Experts of a small language model.
Size: 9 layers, width 160, vocabulary 8192, 28.7M parameters.
Experts: 64 experts in each of 5 layers, 2 picks a token, a softmax router.
Training: a variant of Adam for the experts, 882M tokens, 6731 steps.
Below are experts of layer 2 (counted from 0) of a mixture-of-experts language model. Rows are named router (the router's row for the expert) and show model dimensions 0-159. Each number is 128 + 24 x the weight over its row's rms, rounded and kept within 0 to 255. Numbers have three digits each.
After each expert's rows: a language model's description of what the expert responds to. This comes from a sample of Wikipedia text that the model never trained on.

# expert 62
router:087138118122125112161087093113112108131109158128088080159105083136113152092187148140100177143128124083104125145078101102151119146160116148131136131105127150110150125141150143145118124120124148125151134129112143145141088159131144094135110145124118184118085136124106109140119124170089155135111152151161149128085112124163123114182113168103104129102138141114128119119123074083125143096133124128113127102118077127130107107109131153111151104152120131127103132104129117140137197116167086
What it handles: The word as after verbs like known, incorporated, described, plus became, named, called, created, made.

# expert 12
router:149140128125119110143082131145128087160111115104153053134164112152167171094172109125085115166169105141135161143075100130137147128172143129121144123127130098124154134139148136163110109117110166088168138122142127114109102082158121125119076148145117148133096128124096145094109158138133169150126158141173135130132135085166161123156113148142119162101153127113125124132110120083168164148113128114144148117149120146137126139124125141108150130141096156129126091139132138097100167144162168
What it handles: Hyphens, en dashes and slashes joining words or starting list items, such as post-rock, then-Vice, pre-kindergarten; also digits inside numbers.

# expert 56
router:097143136081133121092123159109114129146098135168140130097091120156089116118152157149095135112089144133106167136144151129104104146142070129163117113092117134179149182130148169141120132104196169147143136146077073117125146119138140174114134149126103118089162128136131133100160122136171144110136151136109170132135156090143134123125142113088114109132150128125104119121121133157132070146117122121139133131131128166116108108134101181109141129121116144141164117133132096129127118117132199
What it handles: Word pieces like an, ian, en, ton, ster inside words after hyphens or parentheses, such as anime, anal, proton, plus England, Jersey.

# expert 29
router:093140154138135118140080118106141086106161176107099107133147138096143181110126124118105154169184104091135138108077117119129123136133095176138135145092132104146153151116183115127111125100145138139136162132159126136129099153162144102117042148116109185140103104104118160138109156132119157168125124157135158139114136110143157105148111157140103129086147140161143163100146083098136118115150137132161107103157125113124126110125117142101132101109133136130121097136158119113153131117118094
What it handles: Mainly "and", also or, &, but, joining nouns, names or clauses (men's and women's, Newfoundland and Labrador), plus en dashes and spaces in sports tables.

# expert 36
router:118141143121165101145160162080148098154120134101123121121125153125113143135129183119110141129094107133118075117156097169159110149107138173100148144155156115110158134158128151115132070137155139133091146137116122081125124098115132149100115131115159161069093136146167117167139128132093109122139103127106114147153111133133111184161130095110100154146114133144116143133172132167109081138149132093109109172124100118132126144149152115150069137154148129134127137080085112116139094114137137
What it handles: Word-final pieces completing verbs or nouns, like bl-own, up-ris-ing, rang-es, plus born, place, office in infoboxes and election-table pipes.

# expert 15
router:133113176099083098124099127110120116093158106118116160117116157112124142125150190103119140128125160109137106169114152148071115116107162150124123131149179155145142127113133128101080117097145126077111103171128103153148147154132120092145145081141120147129099163180163137112118154172103124120121120145140134154108172144100135116106131142125105114112141132153133103136129157107119137147154115088128151119124094101134144148132143117131071096153173102107139178099106111116094106129083130
What it handles: Common words like the, other, or, s, in within election results and census text, as in two or more races.

# expert 30
router:124138106098102099094092093160154153111121146151148144110130073092123072137121077150122130101122089134125154133109143124131135158110165123107139131136129122145131102148122111135153128113098088148117101158152092149122107179113093122195131137112117137119140085111133105100122109125142135150121145099111179164161087114159134142122140125136172143164134132123155107123095091134150134140093104133154149133150128128175141106092096150152169106183133175109100125134114145134167133126104155
What it handles: Pieces inside Arabic and African names and nationality codes, like El Al-ame-in, al-Sharaa, Cong-o, (HUN), plus Labour, Party, Supreme.

# expert 8
router:142119085146124132140140140121162121112096171101116105140131119074142113116142114115118127135175097138149140135106122119150143125129179125126148157143158118102126099172139130158140139116097109147103143092120157123116136077120132123101096183112193136127133099082123093125110081120079136123087145133126134099115099135136126110146130144174150108104147150152174111145140131114137171115130099100113124143115164146137182190138141078142139131132110152102108114118120128174164178120128125
What it handles: Pipe separators in Wikipedia tables, and the space or first year digit after month names, such as November 4, On 2019.

# expert 60
router:184094150145133124148097148133121135083108114141125152175128124116159102116074087115120104138135174152092154171120137113121137140137158106127124099132116111146096116139091092155143135092121098151096113131156144157116109131139145074153109139139121108113184131109156153099148095099157120147097140096112128086125137152124166125123101163127119105130126095146103086122087150081131155105172113155141126085111128120166130150144149076131129105140113112111145123089127166126109144127139089
What it handles: Prepositions after names and titles, mostly of, in, for, to, after, as in Member of the Texas House, Chair of.

# expert 4
router:113137148121139097103142117128136105118112124071112063154118109106109160103113122148090126191188104090134148141100111119133133150159117144140117127103155090151121153135191147109111132111167141082160162112113170158078123153120113104110110162096116180157101176120113133124098142111125167133128115141166134124118147133132147117164127146126153136131136154134129126086128083112121155104098131174135104100121111107137130117137110169117138115144110100149138135114126095115126106115171160
What it handles: Complementizers, relative pronouns and subject pronouns starting a clause, such as that after discovers or revealed, which, who, it, he, also.

# expert 13
router:139156119137153152137147116089128136145115135149099123141151135159082121145115143095170119097109090122106129125140114139153095159118161119136154154161122119148162144183098131101136149136104160108080135146083120131111103146119128180118191148135176105137127082144165130130117149143157131102133130093124151112172110104113090146166163128133152142139123135132153158119157107116184094131115157066139151094131124151112161152173113107164108131110127104132121114092132140106121108163118145
What it handles: Second pieces of common words such as con-cess-ion, facilit-ate, automat-ically, plus lone spaces before numbers and function words like the, of, part.

# expert 49
router:124135089128123110065130125100114108119159143119118153131151162135130072134139093133140093110115092147163163088128107099142077151105130115105118146123111134129093105163087146117112118124138128147122124133135132158150172103139150111166134091130109095165153104119116077116142115085190126134135084091108078103122085123082116149136126117093139108144101137143107177133149139126134129152117094152091105107178123154078151124143098131119136120126126111130098114091146128118130127101098114
What it handles: Inner syllables of personal and place names like Konst-ant-inos, proc-ur-ator, Todmord-en, plus spaces before numbers in dates and tables.

# expert 38
router:140132097201134090123111114101120135126108086116101106169162118111104139114179120155147104124143109154123180154145090128087109106148103184136106135120137105154148162102142155128146141117103152157178154129122164142130166140152111118170134150120121100152128153095124148131094140109126143101112131149125105129089156136133127157148125140112084119135108136097144169115121108125118184147133125155103144105149115136153108122136140174078156177073124146106104119120164124126102112105125128
What it handles: Second digit of years after a leading 2, as in 2000 or 2017, common in infobox Founded and Release date fields of film and company articles.

# expert 3
router:123123119125124123116123171102152142172136133153147096094085131085105145129120144095131134146157166102098103121092110133097088096123126092101110092109098110111180143091161131142114119107128095139154154102140174133096190132110130100145083159119192141103142186145127111110127133145124111125120111112139160133140132130108137152143088135132132097135105164121158133148126144128150161098112127163105126124126128113137138154092093161084098148085107121111133164102157113121098162117145101
What it handles: Pipe separators, line breaks and == heading marks in results, election, sports and tennis tables, plus sentence-opening On, In, During.

# expert 39
router:131101106162129105168121123151072128163095108119084141104154147142128139127141140143120125105095074138126084125149102087109154111148093131133119156145079099123131168093125140168104115128148128085117163101102109119160078140138102168152119144105088128146144121094142104157116165127147130111139119091157158125148128129123149123160140128139163098098141086144146126107115117116104105137173110122119127146132115168166131089134121114128099123102118140152151109184102073112142099163113144
What it handles: Word endings and role nouns such as ch-ain, lit-eral, join-ing, Sat-ell-ite, plus general, service, department, and digits in year ranges.

# expert 19
router:128156132117128112147093131139178133145136141104110083135106095130107146100080137138129133164158135098135131125121121135121102122158112156124151155137117151141121108120177156146082096133130164130158142124152130123120107113094156121109091143122115164142111156107116171117100142147149148123177167115165175116131115114162127112132137093145108170137151164117108128093104075166097094139101144159152149133147135128148106087084113148162112089151127151104154160155161099102138119166167171
What it handles: Digits and letters inside LaTeX math such as matrix entries and subscripts, plus the, it and odd word starts in technical prose.

# expert 63
router:149127161126163152138128100155084142100129119130130131124138142128172106140162097123114170134111127117135144133066153132074155137117135092130130131108136152177144159149110138140123149089097109124116068122132139167100188104112132103187109099167129124108203111145115140102103101147120089088137108132127138148152165132087141104096111152105144130153131109136107119141108182113124148133094106143118136149112155122166152130120102173131165123133109164133144117143139116122139132092125146
What it handles: Word pieces right after an initial capital like F or Mc (F-el-ker, F-il-ipino, Mc-Ar-thur), plus States, Federal, Royal, Supreme.

# expert 50
router:113131129118121142142130155161089175092147101146118162119120105123110091130149106121099171059131121186117091159113109155148117124129131086132103164117134145124123136087129129171164134111156096092099135146118154131146132111143133111091118140119070086151148123110136158127143115131116125128137138086140159125141164112105159106135131159184137107082134076127134071115130091155137098133132129123132127122078143149169146153136102123135105111143153123107112107118152111093145105137172101
What it handles: Syllable pieces inside non-English names, especially Japanese, Korean, Chinese and South Asian, such as Kim, Hong Kong, Kuala, Kokoro.

# expert 61
router:141171165138109141134132136143066105147120094118126161150115176118111166133086096128129148137136156141140115171142102137139141101132184127126151135107129109140163090107107077121140169093139116134107106118163141126111109108127147131103106114127171125100185123155150154144108094118116078147140130117110113172141142137108164128150115123130128127118173105094168093125122166144128108093128159093175129128099156181130161134136124130163120175115167119125166131116086132106142128129137110
What it handles: Prepositions and words in sports match reports and squad lists, such as touchdown, kick, loan, free transfer, loss to.

# expert 41
router:095100101141096094133072119142125176146140174159157153069131139128126127110108142102153121138115125101106108126112177059110127138116124134135132110112137082156138150121140145137120127141109122139133176135076141111154117134134146171151178152128144127168124140107166139117117119147124175095147126124134143148132179115099104131117116164152144104116153121135162105107087128153123142091121113122174142103132081119095091159110108160149129110140121095122119119132170139098111097148120175
What it handles: Inner fragments of split words (pan-or-amic, An-and-an) and quantity or position words like all, most, latter, few, beginning, plus empty table cells.

# expert 16
router:112121111155123125123151145138100129147147179098096139099111105118116100138139107146139136124195130057127154135129123118184133138178132153105158141119120118108099118145110116106094120160119134106146140121113110142170101136160128108110147178169078136160116118088139158123107162152116146140110136139138106094101130135185138104171171131115154133132161123150153178149105072123137142100143160136131111122156119094154087162158162118126119105157130161154135104144124104125123148126146121
What it handles: Word pieces inside names and words, often after letter fragments, such as th in bandwidth or Szentgotthárd, plus initials, hyphens and digits in tables.

# expert 52
router:099137123124142132120142110120132116121113153113170156108116120133105089133121120078116140094084116112125081105157142154139083151114140124153169095158109129135126138147119171094107076174137147143142126133117127156109113096155154150137153169109112150129097098114092160149121114174123152097103140133138153095147141082173127096137156071112140166109098154141132181106149112143130123167138139114105120132164120143093151104151122143142103099107117178124096120156116109148133092173110145
What it handles: Suffixes like ical in radical and iate, whole words like World, well, road, radio, and bare spaces or digits before years.

# expert 54
router:119122133163119131101188162154142160116158136103105168137131104152082123152139133137139173153146132105097140115133137115116143099136104109156115111114173114086105138091128159097157091190170112125148142117093123128152123193114098144109150127143132143151106174112135139159122147132116146123114132138135106086109111127154098151101133077154132130109107107114150141120144173120108135150152139122165108173165133115132104139091112125083149104145168107130138146170114126134150129178164137
What it handles: Classification words in species articles and infobox field names, such as family, species, Genus, specific epithet, Website.

# expert 55
router:124114150106155133114165114128142138138124178133127130120116124177107142136123171128145167081106131101134090122175130154156130090128106127137116129116108141055091115107138107065131113167154158124134130117079136111128090127156111130128133161125104127088122150144101131147112138139137111093116142126136113117148133120141134148124143139150102134068132105128144187137152151165125095171122132138140100171145109123103108090053087121113145117148144093131111133175115125148120111176133146
What it handles: Content nouns and participles in descriptive science or technical text, such as species, design, drug, ship, shown, installed, pectoral.

# expert 6
router:133118143129131088124120117137107147123143138148152156106114124125108097136129115154103108087132135156130175159144089144119121155082178119130147150115150140142116094122154105118181143144075092176077108142155148116176142123160125102133117136109132137126171117107125094176153170112170142143135132081147069138093111125126158103150135155152118094108113142139145122144177134121163123143140108135115148097119133122065135145118102141150113144132200114138143129115104079139130140122134125
What it handles: Pieces of Spanish, Hungarian, Slavic and Arabic names in sports tables and biographies, such as Balá-z-s, Vá-z-quez, San, Juan, Abd.

# expert 35
router:136106127141136120143141105109128133136088122138138106128142111146152170116146123138088079153185104147111127107097120129161170131171091167088146095121109132124153148132166136159100125137142150173174118102144155122142103080132171111158111150086111091161142130071106143131114108110119123113095125124184131160118150130138156113095141151124148145121125121089157112105116068061120163106143129144139122100139146120143109111118128157095131126134121181111118111141121101117124150134167122
What it handles: Colons after labels in infobox and list entries (Spouses:, Tracks:, Instruments:), plus semicolons and the word "including" introducing examples.

# expert 22
router:113135145098130083167167157101122119089160117128099148099156141143130074129160158128139131121125116129130083138143156136147150126097126117086118132137144147116102107133120159086127112138124153105172156109147110111164124140142136144088157095144127115161139125145114109132186126148107114160159114134144081100135142127144105090134137114132169107162128149128079103166167143153065129156148114134094086143167108112086106113155175134168115095142113107147167119107124141126115130104128161
What it handles: Plural and noun endings completing words, such as households, courses and Chapter, plus school nouns, often in census demographics text.

# expert 45
router:151135078124124165109112122132117058124091138108130100148136128164124148133146135126095143091157146085164153168076131114161167110116138145107096156101156114159146131139089077148105143134133144099158112151144165174100107149172139110106117156148120124124130136121101158141107134149116150107079143135168120111126140137146161116137144114113126137140136150113139142135137084070119126089148105119116146118118122105154125179146149128137143114121138127160121161174100076116146147090153156
What it handles: Forms of be and have and modals after a subject or to, like was, been, would, had, will be.

# expert 40
router:148137150147112145172147160120103107094126130145104159101115173140104176135103158140127164093118130143156079139166112170166146122122164139133173139150149140116120075099113104095117154115157140111134089130145113077134100130156109145104136124112150131097140097154121148132117102106138123115150119165135132161103093129136137104141115121092148160122124163158115128157149145122113108102148167077134122181095134124100151175175158112142098146114151109146158134119070128116128112137104111
What it handles: Verbs and nouns of team or work careers, such as played, served, team, football, plus mid-word pieces like ast in boast or drastic.

# expert 59
router:088131123125135135103152118094145138135105098139090116120096117115134164108122126107130115160144139144120157111091140143092120125141077119144116152100107146107167152157143140156134126108153109151114120109158126112155120118138184124117088088131126152130110138095109167124096134112157099096138171125146127138146128141123160174130114108170100143164091149105141142097138080169153085146095103141110133109093120154120100133131135091108153148111124130087170131089105159117086139090197099
What it handles: Tokens at the very start of passages, often word fragments, and sentence-ending periods, commas or possessive s after a clause, as in game., name,.

# expert 0
router:076128136107126094152115159118101105120086115131163163116115128134130138102110124120115124116132133134157114174098141094100166144132173159136157108110138130147113150105161137126104147117117129130126105111128078142160106152127150152113119144135128144104097137110104143103174125141124129135135155170161138159075182115115173130071098150119084134093115126146119094129135152132104121107100124095112139182125109085157116129099101138103045152149161117156129149152123139112154104100118132
What it handles: Second pieces completing capitalized words or names, often in headings and tables, like B-and members, B-asin, L-and-mark, Vol-ley.

# expert 47
router:079116119122090109132117098119144088123112086152165136118133103133139114115101127146129146151131108132168157118110158147133174113100140132098077135109141154164124143117158105170119143118125084122123150138143117166139148125065119128107122102109156160155152145160142105138154172147095075145116160100117153149135113156099144144108110163149169159110148089105129103129137152181109144174105091135145170148091168163136150093095092147135139101120117126143132135106132116149101123125137134
What it handles: Periods after single-letter initials (S. Andrew, c. 1730) and capital-letter pieces of acronyms or capitalised names, like ST, ID, IPA.

# expert 33
router:128102138139126187107090120156157126116157095171140116157122131097104121108125143106130131146155117105088128103104135117077106085151140101155144095117088123133151167134174151126171127157123112148125134127142174157076159118131104187142121158141131116115111146168089132122140135087144145136106103154146147122134167129152110131162078112132158139119128150106135182121106137153125102114100163144081143112115127146165139109105089134117161101109116126097135122157161132137095152114091150
What it handles: Line breaks, == and === marks and the first letter of text right after section headings or table row starts.

# expert 58
router:131092141095178138133159138111124134119119108166146156124098157154108137121121127125119137101085154134152086115170140149166132146099134138110128130123143122100125119140093089135119148120161154120083125120114100109125093126109129179143136137113135139118129132156127101159111104174116094124145153104100139139142149069102124126137159111136162135130136116127099179130159135178099084152108121074118114179152135137102140091101155121176094188149137110134128107138104132114160121183132169
What it handles: Final syllables completing common words after short pieces, such as ure in obscure or mature, out in scout, ions in bunions.

# expert 28
router:094100100141092110125164084132092125146110094088105111149120112185143137143138122147084142146139135093144165162090145125172145138158106128158157145138135139118119120148133169158149149109083127170128094164144125138089119142126142162089128097143111157110137146081085115158120135107119109156110100145171090120115154135152099104152148092078142098123167119147101141146105116133123164124144138145103124106128146110135131142154159117098141095133131171140137137147175106160135130141108090
What it handles: Closing == or === of wiki section headings like Filmography, Film or Reception, plus pipes between table cells and year digits.

# expert 25
router:117117106099106155124146142151141136167114087100164161137129107132136096141113095125141120119137160109137142147139138142134126137163116113148116100103180145165108195121140096123134126117137138149142102163121166144169159112152121112099111071140149116094187148077083112096159167108108089149163145116123141169147112144118142162093139133129084132117177116117115121130119114134084121148166127124161153117109143120150141139112182120151096177122133161081136136120110139121145145125134137
What it handles: Capitalized first words of titles, albums and names after quotes or The, such as Or, Im(portant), Best Of, plus ISBN digits.

# expert 53
router:117176140162125119129114129126147118107129140099102118095096089090110136117126130127140135140106095142116114120174116133151120135130082138162086173132131141107123112124160165135116101161159139117153162098136127148136147107121132107161111123160099160138101148146073137153109128092108125138127153186109099100091102142142141136114155089165110184074106165139154120119127119174113098134109150162122149153137143153135071091107123179105110092146104144111121096136159147165124134126123122
What it handles: Hyphens inside chemical IUPAC names, dashes in asteroid tables, and units or street words after numbers: km, mi, ha, Street, Avenue.

# expert 20
router:162104087117130143100124133125185149120110163151147142146111114157123095129104117148157111079126137124174178087136147119142139151098153140101147147121124105145138118142104120137107136140142185155146118152116098142138085151119116151166151081108148146108145071161086118179129110133156144125132163139114135118176090100141116116157141119127149138177115131132128181117091134136087098157092096137130125162168125156111137131135118140151147137116140137109110113162091166106144124114101159
What it handles: Word pieces after prefixes like re, inter, dis, ex, such as rem-ark, expl-ains, inter-ested, replaced, often before of or to.

# expert 5
router:143150104099160165139084133114141138131125106131157112147153140127147151124143111149152095142125167137132166147118165141137097160126186137160133093120124104144136136158103106151155143113108165166138070133127137150082102126122132170150169156129149118103141138085121181118102112145138150103117138126122130119145130123160087145124145108086134138142155121130156202106102134112110175107123147141097181106130099135142142102116158146130116122126109070138111186140131152147109135105087121
What it handles: Prepositions and infinitive "to" right after verbs, nouns or adjectives that govern them, like how to, said to, succumbs to, support for.

# expert 31
router:171118109153138146111134115104156132132127129113127123159093158165133083143092097151137133090149137112137205116172113139134128148126126112092075156134146165130064110124080121148147140139130143132129081123170153110179123083135146100143107138102120107125137102102116092149124140100133112184139134113137094132121074139141124121167137143147121140135139119127119121108109074099123120118133161127172092095114161122111101115118122127149145138156155166133153109158085165138132146131105151
What it handles: Pieces inside Spanish, French, Slavic and other non-English names and words, such as Lingüí-st-ico, Béca-ud, Bou-qu-et, Lux-emb-ourg.

# expert 24
router:142132118142125154124162117124096092139178166131143147115143180097121148127167107124118124142143130138108140135138146098140137131134098120157121090165141110103095113109123110142155167128106073143128126131120126101105125138138071121139140148114087112155112077149119123139163106096099101120154079150088143126121153135158089101105109118100131082155107150127089151136091119105118184126171159141105132089108162136138150160177179117127164154099098123130122128119157109160099145132128110
What it handles: Periods, colons and possessives in early-life and personal sections of biographies, such as born and raised, Education:, his, wife, brother.

# expert 26
router:136126114127110099101100126122142106119153118146159090128142102125160089116158110141136172146163170102120150121078148152130097121125114102116105166106096089095171155155178118076100127127138110181112118103141112109086116144151112133105139146143131137140075162107125149103126081112139168148092152124157135157157144165141157116148166129148126101116131135118131121148141093155151108088129111168159107160102151108141131083131148130164129102121106127145115155109144110118120168133137081
What it handles: Line breaks ending table rows, list items and paragraphs, especially after a closing table pipe or a sentence-final period.

# expert 9
router:140120148159117146145129137131091129105113162145082158122133163118129115142135140122120105128147123142128117123166054100141093108121165129141125132142126145124090085120149130122130152139104074106144168135154147099164150148123134089161139120120125120167133137167167094107169124104125144107138078126119136069094160170118127096130143157133125099091077122136129115146118119127173141131120150151115092082121133106101121156150100103144160125135157066148117103136161082115119150133139091
What it handles: Middle pieces of names and words, such as Prim-ary, Mediter-ran-ean, Cur-rey, and the dash before Mayor lines in place infoboxes.

# expert 34
router:129158148149148126167128143134114117124148156123158074127154107127129132130162090138116149101115122102131133141143147128096141152106080106131093160155118131170121114105140117135135152120131109151130139156105131157092183109146105119093174112141143064127114109132116160115132133156128131115123118179141084142110078174151145129145118154148161094186136157132073151159126126102104196102162142109113105119121116140106102146159144149126143134130096164124138126080130117160115158100139105
What it handles: Prepositions and names in biographies of schooling and careers, such as University of California at, worked at, attended, Jr, US state names.

# expert 57
router:102136120115110096161101149134129090095118116153166099117118122139172172107132117116102115117130114149142085121102136132135106158143134136133124147090073085129132128177072145153141136122136129118135182106120085176110104118130167128087128115112100135165109109135119133128097090152132144070157147121167155125103115122155114115135134152137122153111156085103127076127161118069097139096109107147122116109094097138131124129137133131136099127160131164162120081165129117097125123095098141
What it handles: Suffixes ending verbs and adverbs, mostly -ed and -ly, as in fl-ed, embark-ed, ax-ed, typ-ically, plus final year digits.

# expert 46
router:146103109166182097110150077111120081122089135107109176102104128111130130112129148109119118144120076107145097116128103105114132113145165127143102125126104133130081092088122173095071070118093153119161137108075099136156135097115125119143135134116104156090134118141152112172116103171161162105114128159148121117088122163133121098126150130091125112139092135142091124124117126121116119134095109129162182168109146122116117132129120154119093108127150150165110119116118132115135111098134142
What it handles: Closing word pieces such as ant in powerplant, ula in Formula, per in copper, and digits inside scores, ranges and table numbers.

# expert 21
router:124120148130125157133163114102141134122117129110129154101119142129141109117095139135155140086087136108125129118131138133111180097141110109144121141132144158097131112115136123092087133106112065099108142102141125138120138117137164061085133061108128100123138089180144123070153166094119125131124122145100105134090121143103129124084081143098094136136145103154097100137114176144096134143149087143082117147143129107138107150140143094167144148112112102133147104092119162120138139081109136
What it handles: Second or middle pieces of personal and place names after a capital start, such as Mil-w-aukee, Dore-en, McG-u-ire, Br-is-bane.

# expert 37
router:155170113109153137152111109149096123136096174146114146117131125089099096130173115112120140089128114114121114126124130157083135145091117143089145111160192133145120163138125151101163148114109096106125101148149106125155105145171137125144133123166131149141145134153145115119098096125161151083105133097134130173132179145139125076144127130129152107172130124106145125113127114116184206094115121129147108116129095122146108152182148107134163163135134154136122124119147095165151139118121152
What it handles: Noun endings -ation, -ity, -ment and words like government, party, rights, League, in politics, elections and football club text.

# expert 44
router:131103171148094127140163147169138154111139110114115116129124121104146133136130138117169085147121124152123127094192125115116160112160090128137117119136141171144084109093160147142160131171120096099121146122112137125115160113108117092143126100167141102094120133133131094105123175099106155166148087136105117113116127139101117121103118118146112110080099094068118142128148158160149120159097142123157118152142146109122075113066114152091174111128126137119120088157176149134132127121123103
What it handles: Structural markup at line starts in infoboxes, taxoboxes and coordinates, such as = headings, list dashes, colons after field names, coordinate symbols.

# expert 2
router:176134113107127116129163121139121134128135158138127103124131149133141115137161104129136126080111134121143151116113155117123116149100095097111180096178112076120089111109098146095148139173148169124096086151115128125121143149144110162121140140131101111154125112082151106117157068145135131098134115136164140102146106123140088100123111112112137092158159128170090180143111097095134182166098114117117132118128122129143149118160151114143173152133119155127064088155112140115144122169123121
What it handles: Final suffix pieces that complete a word, such as ent, ue, ous, able, ized, plus adjectives like British, Soviet, private.

# expert 7
router:122100112126110127101127080118139128150131140119144139105130149153155069131116080142142079094126102152131193126164091094123138109121132071119102108130122148127086090123115128115114116161076089111122143139132149113161103117122123137141114148111103110126145095121162115120139095134147123119159113075125113138143100112127134159108162173177166083109110088151118108113105125119121125157128118158147108118152141136071097100100080143108141126085134114181141133155108130127126134113112157
What it handles: Inner pieces of longer words and names, especially -mer, -er, -ter, -uel, -ocese, as in Com-mer-ce, Di-agn-ostic, Gen-ois.

# expert 14
router:156172100175163141096112119159118116155098162149069091142144093153139118136166102127145149106147117120098136121161117143128122165119113146151155150119106146148097094132085141112088153132113133129199120124155127150136114159105108165162165145160075132097125106075117137140109120156183138125128151161165157131126139130100119091118133145094157131162100159151158139156100136128156133138141150141135108120130143155138125119100116129094154136141097170081129128159118126128133109153128131
What it handles: Line breaks, closing parentheses and digits in lists and infoboxes, plus word endings like ief, or, counter in institutional or military contexts.

# expert 51
router:104101093123094139142152130121148160165124122126170136127126121150108142141156137102119152137151146149138148124115103130110170091119108151103164077155145115120147154092098142121178100146133149153123107186131132126117130133155068159099103139141173121081169167105108142132135121143143124117131092111135091148149104157173122153104120112099114119135163162119171139114130134096139117117114167116111149152109126117151140152109162164101101147082140152100095197100131108139145129135135158
What it handles: Music and film release vocabulary and table pipes in discographies and award lists: album, Record, released, debut, Discography, Nominated.

# expert 43
router:112103135112104148130080131145141168118092141120094075114087081152131136119151124162116106123147099114141137126094136134123128123147102102112080149096135154097138123107152135113089118087175131129116161099113146150124159138111169096162093140134135137125119167170110134125118122156128141128168126171144121150111115131102121137163100137157099113117117140117068102127129159130114157113112118151135096110130120113108094141094089135097105101179114153098168093123174092122101107076153122
What it handles: Final digits of years and numbers in dates, tables and ISBNs, plus verbs like added, opened, offered after a subject.

# expert 11
router:148139123154149124156126162126142174100155079131110126168142139098115141120105164131153085130077144142097087133147122109106125150084112166167076147113109129134141128150149123150138148128154164101128144130136083131110128119119159113111192121123149131121116174139095122153107173128118121112112140147079074098121116121123129141150101097103100133104124137141125150117171168132099149128145157106103160115134090120095087115151124134115081107136113121107133114102149132143084120112110065
What it handles: Prepositions after numbers, measures or participles, often in census, area or coordinate text, such as 3,966 of which, watched over by, through.

# expert 1
router:116141142116129147130128131128136128136136119127127153099139110102133100102102132126107162102116109138173141141176118142117154100130137101112112104151188115135114091153101116134127113123127079121158122119148111135161118124128126120134128115148127136139113145171167134055155141099078133184142116139094168108130086155127146134081110115134129166117099143116104087153137129137145102171160106136120115176114115152176096149144164076194132179180126150131132120161122162122113122114124115
What it handles: Middle or final pieces of proper names, surnames and place names, often in election tables, such as Gro-d-no, Montg-om-ery, Baron-et.